Weights of a small mixture-of-experts language model, trained from scratch on English Wikipedia: vocabulary 8192.
Below are experts of layer 3 (counted from 0) of a mixture-of-experts language model. Rows are named router (the router's row for the expert), gate (a neuron's input weights, with its number), up (a neuron's input weights, with its number) and show model dimensions 0-159. Each number is 128 + 24 x the weight over its row's rms, rounded and kept within 0 to 255. Numbers have three digits each.
Before each expert's rows: a language model's description of what the expert responds to. This comes from a sample of Wikipedia text that the model never trained on.

# expert 14
What it handles: Verb suffixes and past participles completing a split verb in narrative prose, e.g. ass-ured, determ-ined, att-ending, used, built.
router:157128116099141150146171123095129145157136137121146076172141143121137144131113089142139143109161120077172142123125140120081132090178171148106127165166107129143123093140157132124127090140085136154167130129148100149125121143148151129131118115112120139140163135112155099149130133146122127128165174156114136122111127136130134110109106102130126145111118135114130168130077154159154096171143128172137159146168177118109186093085151139065120133144157096109126111112153168115166188110135120
gate0:082125134149126136150088170150149165094144158098143178120150166142113171140142153154066199155103135167177135148122166142136132105126115149103084074118132140117138159123141138103113104158106156174113139110157111114108166134172138119129139101130113177145146090119195122110134118121126116113132109150149153111111166101155121146150136147173129147109081139136120097126126167137177165123104134145152094152164143117093112100128125138119146140135118131116115152122144127133130086097178108
up0:087126135154108134134129131127154109103127138132105161165114101121139145111058147133116176150131158135125082156103122133111169090135087136133137133136131108111096158147119120115167128154105118165142123143138085158108142108152114156125137163119132094165124092166123126127112125164115120151130142120159200099171148127117114160102088124133131174125113121117155105104151089127162139114135102170124116157131153175117116139149146100167134080172109115162136161088146130139153088117151109
gate1:093122147109109105109101152138119094144122131112174140125162152126110069131137072110177159165117149093126085103078099104149117135137131159130119097137118106124160109139109094099135101150106085109123100124148059154114155116127128153146101136126139118169170137138122108104136135149158154139122122109142097157154146171072104128140132098126144155147122120105129104140137165112134104139108100147105111121099094072130130141143109102105077133100177103126147144109126138113126139105135122
up1:144121073129119113147116141131125129128117104158136108150103159142122126155118122139091094093182147118113150105163125130090141068118148104132084122147119192068165102128124125100159091128104067137098158120153096141120105144096133087114142156136088112126142154116147114118113144113125114121087122121096148139113110089137123105163114153167097091143080157130123129170096145135153137092118147132124117111117152175120135088118134123154144087170133124129103085175102167152156117132136116
gate2:115123157156147119131111118146145129127174113061093127111102140105124127097123124083128110132106119144153143111132155139145118157113109136139223163075148116132149130126127116119132135151098105104162177157110103125085139137154147129143090170147148136140143120162146145118107154164120108166115093126160115118126097110153110132156120122134145121126085161197134135129102154140100121145149115126142115145131098117127129158126160118113113137128125137154183113126112133132114134108093144
up2:120125132133130099130133126099146138119107129091118102132160125123128138157153104140113100124128132090106115141164110150136113132114122137125073111109133090133098092152097137069113159129144133147108160132100113172153102123145154075155097123123124151144095145141123091096123116133147148101125136155106098162146110140150112119093138139106126168115117176130156123152144100148123135100186140075100127148106159118154144094089082116139160133119141137148105094126106120127081099113156129
gate3:120105152095117124152142192131092074132127120114147143165103128129196116131110128130134164154116096119086122139167106115121105130150137093103129099147102162128136156092173150110128132122142121138142080125143112092129112166121102172116138106067167122108098144136162149143134125085133155190077116165152155083132125135142185115134140132083147152145126105169144130101161110087143157091137120165175141136155120123149105136152154137139138123112118167165185124127146104110154093093146144
up3:134113164116127091126148114116157147106158146131122149126173140132139063130106108131118107094097088107154137103161134153125182140183132105109139091131099149112168114124132133103152085152082161117141133128128128144179139093149161151121135088129129148125116087141122130108102129134163132176089135093103089102138143163129140131160137117111124150128136128174153102108123119112112102167120139139134130142076128134089121083154120109151105160099102129142090147145111164145144150133153139
gate4:106126124119109115088167168114129081166084154124146111089146119132160096148137072133141119095112156130104115100123128184121097122131156077171147177117129077082149132149100123122155130157157162117124142150158101152090149107122095124115138163127130148158152158123133132169158122124118127178139108126117122189136125161117183108126121124129156151087125107139093104111147129089129099151104119124080145133117116143127109129097101099150161116123131175126160091133101089146124140113109127
up4:149137142149128154137155040110072141101099104106133090111093109145099129115154104127101137154148135109125120140124160119155156098120145126109164134118156100160111131088142115123147144089085170137185075174122138130130114158161117107154109135109108143111114101139161148128117113114129149149100116119184137112115091127143129106147151125163092101082096133144117143142113066140099121129137096099138126089109122120131141106134136133112121103151073133075106127119113130134106117166133107
gate5:101128139143138136162140147181140126160113124090135121139109119075140109138124080078139115115106140143149116099123147116133090178129161093125113137134169135156094081152148105117125091103110121099161092169157125103129135123075104104142166217103107132114094083118124172134134115118135169122128149140123170121105108152108103133118084135118141132125127162108127109140084124121093126116135098139124134124140134101150150152133108091110085137091146083137170152139095094124123157120141138
up5:131106097108113091082098099147123124109096139126120112099126126085137143145128157146161131135128173126125150135144118102173117107118149147146118115152092106096137115146128114116084184123145131116118103119102113122128149126148135177137168124120160130144138147135165154124174125107129105091181135108131115128134128115149189136144122130070095078126159126106088169105150119138091154131145168145173116130134140131138173122168097140105121143131100132147104107140120161114125100149117113

# expert 15
What it handles: Middle and end pieces of ordinary English words, often after the prefix re- or un-, such as re-entering, reestablished, unpleasant, franchise.
router:076127142153155145102174091073134126099141164149117167170155115133115126142127093164108107133112088121137136121126132106088120125103157171149130109167165114143134161159160116126135100157124101112125115120119119113116119173118121118128094123146150133132140154162117112093107145146149114094179165118112133133135137084128117155113082101092093128153100139095140156150094135112107113138129121164139143188115144070153142112136129119098093135143135143137142135115138172173134112146104128
gate0:142137141114139177103121121163166099151135107099130155136150120133127124115144110166131107091115127156118102107128155146152117134151148137099133173093153145167101127083083103139112099083088142098120159144118107143145127123151185190130140114158151129146124131120199135143126156156139131118088090106144122117136101131130176164162158150122120122090128120144107125104155147147122197141122130169147141134097139105147137114194147132130119116149096104118087166105139117108120129147151126
up0:115107147121145117112127125122131103114114152167175134135129045123114167132102149135138171151113151132115150152150052146120136140116106130110130111131107108115169102140188141172109125173125091118115117139111153129131154124129111160137138116096143112116150114137114129103159108078155136133105099175146117120145102151154156146127074108103146102102101123146114161139168128112107100115120113131107142123105125149148116141112120169137124132109137116122123111091146176171122134159076122
gate1:102126174100139138119133155121100105131093176125110115141110106141108134156109091111084118141185140137133094157152153129123177135124101135150126166110140142111140143107162097153092116134135097114132151123139136103090135109108118128088137116136123126090120124142136171102150145116143120172141127128085135098108091109115155120117123178093130094089119081110123105143115148160159124172137090108167149162107129139138096161171122123106177190121111120111116110125133110109096155142101164
up1:119112146122107120098119160121149116124101106150154138155091120120169153161171118104078129155137139112145137122090130097141128130133076163183128140124191134123124092149140137117176105106138107126145138143112138145113133112119068122074136155159156128128092120123101135122118137147103161155101100128148134107151149075142134130174119117136118145146101136126130093134112098154087138130140088110156133127131107079137066129084139147134153121081110064104105129102136123090147132154123112
gate2:141122113115161149121146092133084141119153127129134124150076117159139156109150169130094104133135113139143124147113115104096081085151150102153115132152121138140115151120142116106131094155173151141126105127136133144117099143173063104141108162120131142119095114139151139154133163139163168104156128106115128172144144095145113111129106136107160117123140075124161087130169166168143152092113129138120094115113126134122152118176142144105155157091104130122148119157157129144134091134147146
up2:079151100124160161113127121163106136117147144117100147112119149141088114127121126164093104099125115184135135121062110097121095158159148130133179137186138103168165128131154076131133106130140124116141069179118119139137102127154128122112145123129116136139106132136122137107130152134134138128149092110128176152104094133138105123126126099144114093090111146109133134146142129116151107080116100144120120148160122145085121103116155094147119146119087098162089135106088134133060126116122145
gate3:118090126151173124129125147131118115099154149105098122171113134134169115118115107125144142115105155165143126111091077124085127132158130150072134142176125146102121094133114136132124132104120141143161158098124138165157088125116123120153159154114151150120147130122112119134137143135114135093118161183089143135164096136104124086136121123083148140091139154107110097111120131110142109102159112161119124145131167122138082116119135133164138165162170129114080096151109133127087147064134112
up3:117116126138109132121141127153121144119138130101122126133150098126123136119152161116120132141092138153128146092136107098140160142115134118092158146111164165103108151116133119126148113077143122121092157107126106125076113152142156102140138189110151157137139146143107120146120177111112086094159136130106104165145101153091066110075133112098132129112136168119098105119126113104157129131115096156126111120093168117116137159121167122118118134109122095119103104092142112108088125111116143
gate4:124121154156149093141115127117136095132151154136115128148111131155104106128154160094155126119078116146137068149158092111112166096184120128157129155164103147113114130160126104149149068082110114145146118134123137131126095073128104099125177166141156115129115119170128157108160112147172108137160128188099113121135141137159135144166145134161123192115119138167194125101125100111133090178128122135111145147115126173126127146186137134141122141099130159151075116128124187117123110130161150
up4:141090154109129115114107134123105127098133102181122136081103119119112143130156124127113111118122152176105132123109161090099116107112115170155155126129092129157095113135155112108189137125115169132148116091120112139081109185133098141153124111161150107129114127159183094181136140140085152113158120110128124126160107139131140162104135115086150128105116091105122111108160105123128134139206089121135115133098130140138121159134130147144112104151098132127141126115115146142111094146150099
gate5:098121175144129141131133095086103114135109093124100137135138107151128107138124115122101150113140136135102075079113162123118129125095162139137161121135132179133137086129104155120120101158101133125169123146153098113098117134115125143160148121130124191089089144158120106137179114125109091143129154096107142142106133120083140129125141128132211152089189113070106152137100154125121101133099133131168162172137118151113104146153100095129118154159144127139142129125146120146142097148092137
up5:113089143135123133149126176139142097127110119136144143150133128072126094110155136146109159163156147146114134137098112150077113145152111109113150109122120092148099131128114088119162129116150096119110116153109124157131122146145124171065138174116112152097097122093120138129149142150120159123082091130118129079138108121131089119158112138145142116104101123117090136141161119076085138121145128136166129104122132131120118140122166095155103139121139152107120075154130103139143110164134125

# expert 17
What it handles: Word-final pieces completing common English words after an opening fragment, such as rend-ition, br-ight, guil-ty, sl-ower, plus nouns like number, hand.
router:093168117090136164103132128138061149160122141109109117143166148126097122133143090126158084138094123094154151117124163138132131148128171145085095158157124119099119130134139122149136124110136117106165140141108144144140148124133123076123107155148109135152136141149113122078124114145133105121129179113060123137126124136089143087099111115120082135115140157114152142125119128119113137138096137144107156124102122113106089105093140096089115105113143099172148142133101177148128107126141126
gate0:113157127106157094127134133147103078083134135171134143116104151147137134106097109120091136075148105114094129117162126191132111088114117154138122100150109120161107151135132130099122129090117106120129146150094114125159122125133081105075141103160125129104100126106099130112145145110125106127136117153127151132134138127092159128117117107117117128115131122156093097124085160120126106136164104105116128141113108109118144145119125095123167150126159140114136073111155110152045133149137130
up0:143163089139117093101166124110128107092096150151116123077117134121125106150093124115146083131152114074133118111153117077172130084120134105081125114105097075133102122113135147114097138148072053089089126128114159088161140106142118120109104150094130126152111116145186128133179154095062140149118149147111113127100152144159144098121134131143123161134138119146095112142095135095129153164147123154088155105111128087164166146159125121141112149129137101141146106103148148126069156125145142
gate1:132097098134157133124140097138109109130115125132132114134161122074109156139094132111158134131149116110129132125115106095156134119111103139111130184114140162155140099153120122134175167080112137106125112091118117161099094111140126146085113143146121147133115070134112168124111093119119154162137147140112121134166130133061112122127137112123154090175148091146085124156093135153160160149098112130111087101149119090139100136130169111110150153114132098132143121108132121136127147119089163
up1:122126134143098116126147124126116172125108140089152179160135076109150146165123088117114137138139137111146107156137092102096086145135104151100126136162111148142126139128089128123082122156117149097122130130129170137126165113107137117174151157099153118137120104114126104121098158104072115140159148106090117115089118112163111116108128124078124124109157138125100187126150122150073148130104126092100138157123156080122140118117130150122104118124118145150130128099094084148103112102080142
gate2:170122104095136128133091118134142131123121117103140115187119108126158167118166140173152123141131134181144126144150152136139089103106115150095101147150097161149128139138152098132156113120175117158159117155086122152112109119173073099097135123110107099128080113111154136133145120133129115127109083117149100151103055107158169072126140112133109109134161110149127129127128133136065133134139127079104153128144101126097151105129120174142142155142142088125159108147138127122136077154159135
up2:128147095116149105109140134157114134152140116141111151082113121164098152120092127126108161165121125125139124118138096086136102170171121100106147107114125133123134147131137139191118161107113143168120105112114144121133128135102145101174129120134177097160136126131073116092111111106116135136122118153123190136147120101129090146169124140127125107122081127120173142100109154102142110149130118122124112171132130196142103129161110126140134156123112120149096108118165142125170109126130145
gate3:116123123080107152143116147126190108094126117140132073149119188125144127122133122113114146155139119146096183102114101117142142123117117122109122113110115138139127119124153112139155072132128160136122098136118066151143154145105106157129179142177121166145152132148134109132162140168138159121137141154144174073161147116113141136111116097116158112146119144133144100160133095104131124124098141136160135116117102172155139156120081094101173154104124122113146146145124064131149137173104138
up3:139127101125124157091119098124142099121102119157136127064134098099130130120126131091133136153121143124144134159142151117096133166138098134131101157092114151136120116086100097170155125122139132142100106134101118149093131159156127165117094115122129145107155120107098129138151152136139119131148152135146119112151094121171105128105095119085112109115136118124109081104093177167140179165157124107103135112148164104136133144138150118154133120105091127098149123124099177144124168136132146
gate4:124135150128167145131141112136133111131135107110113151163116112148134126061112127156112097099149098172128129156069134099150111117116111136169154139134140124175113120084131140115160135110129141124139144104102064132111103125109126139142104165144129157124127153127136167111117130146112127084123137149138126135184154125138125153169132094099122093138176164136137135138110172123116160110110120085132086168129128083144121125169100109122104139137156134096163087119098107130173158152127153
up4:122151146121131129122160119119106089115160110123120120159137149114127155159127112114140135099124163141133120130107134131130143144143134161112149133130114133168089087111158121151104078107080195127146123134117123140070162130090093137090113132150089122131152135182159119083128147141097140136136164146120127107142112155100144166118117117079119117150115150137128125150130149165116091115127147120076123098108156113111116086141125093145104138147130115103151131113139119129189185139153129
gate5:132081117149113119114128156174121147105097122140127131073113131071165143113138110156096099171087114163135101090123123128142166153136104099130097166159128146121089126112143094147125161084151152178131115133115149106113108150134114108164177146079135111134136127142146074143144157142115150141111130121160158112119138119111129130121075125165121175119123092087119159111133145150118134101134127153111125092130139082129131083108122133146153118146143173112163102118106106134162102100126127
up5:133140092099110110121126112104107146131089152126115119137171092128173113110136179131124097140175117120152104150140091149122115124117121127100131118102128128159110131125110118138088106165122115133152116100145140107175145144139129155110088139139149141151121115093154138129150126095116142095126156140090144135170138120080134148100125120151109086175096107093171141094094130113139112130112107139103129153172121127094090139128124148113138148122123080149124149140150144089093114152155134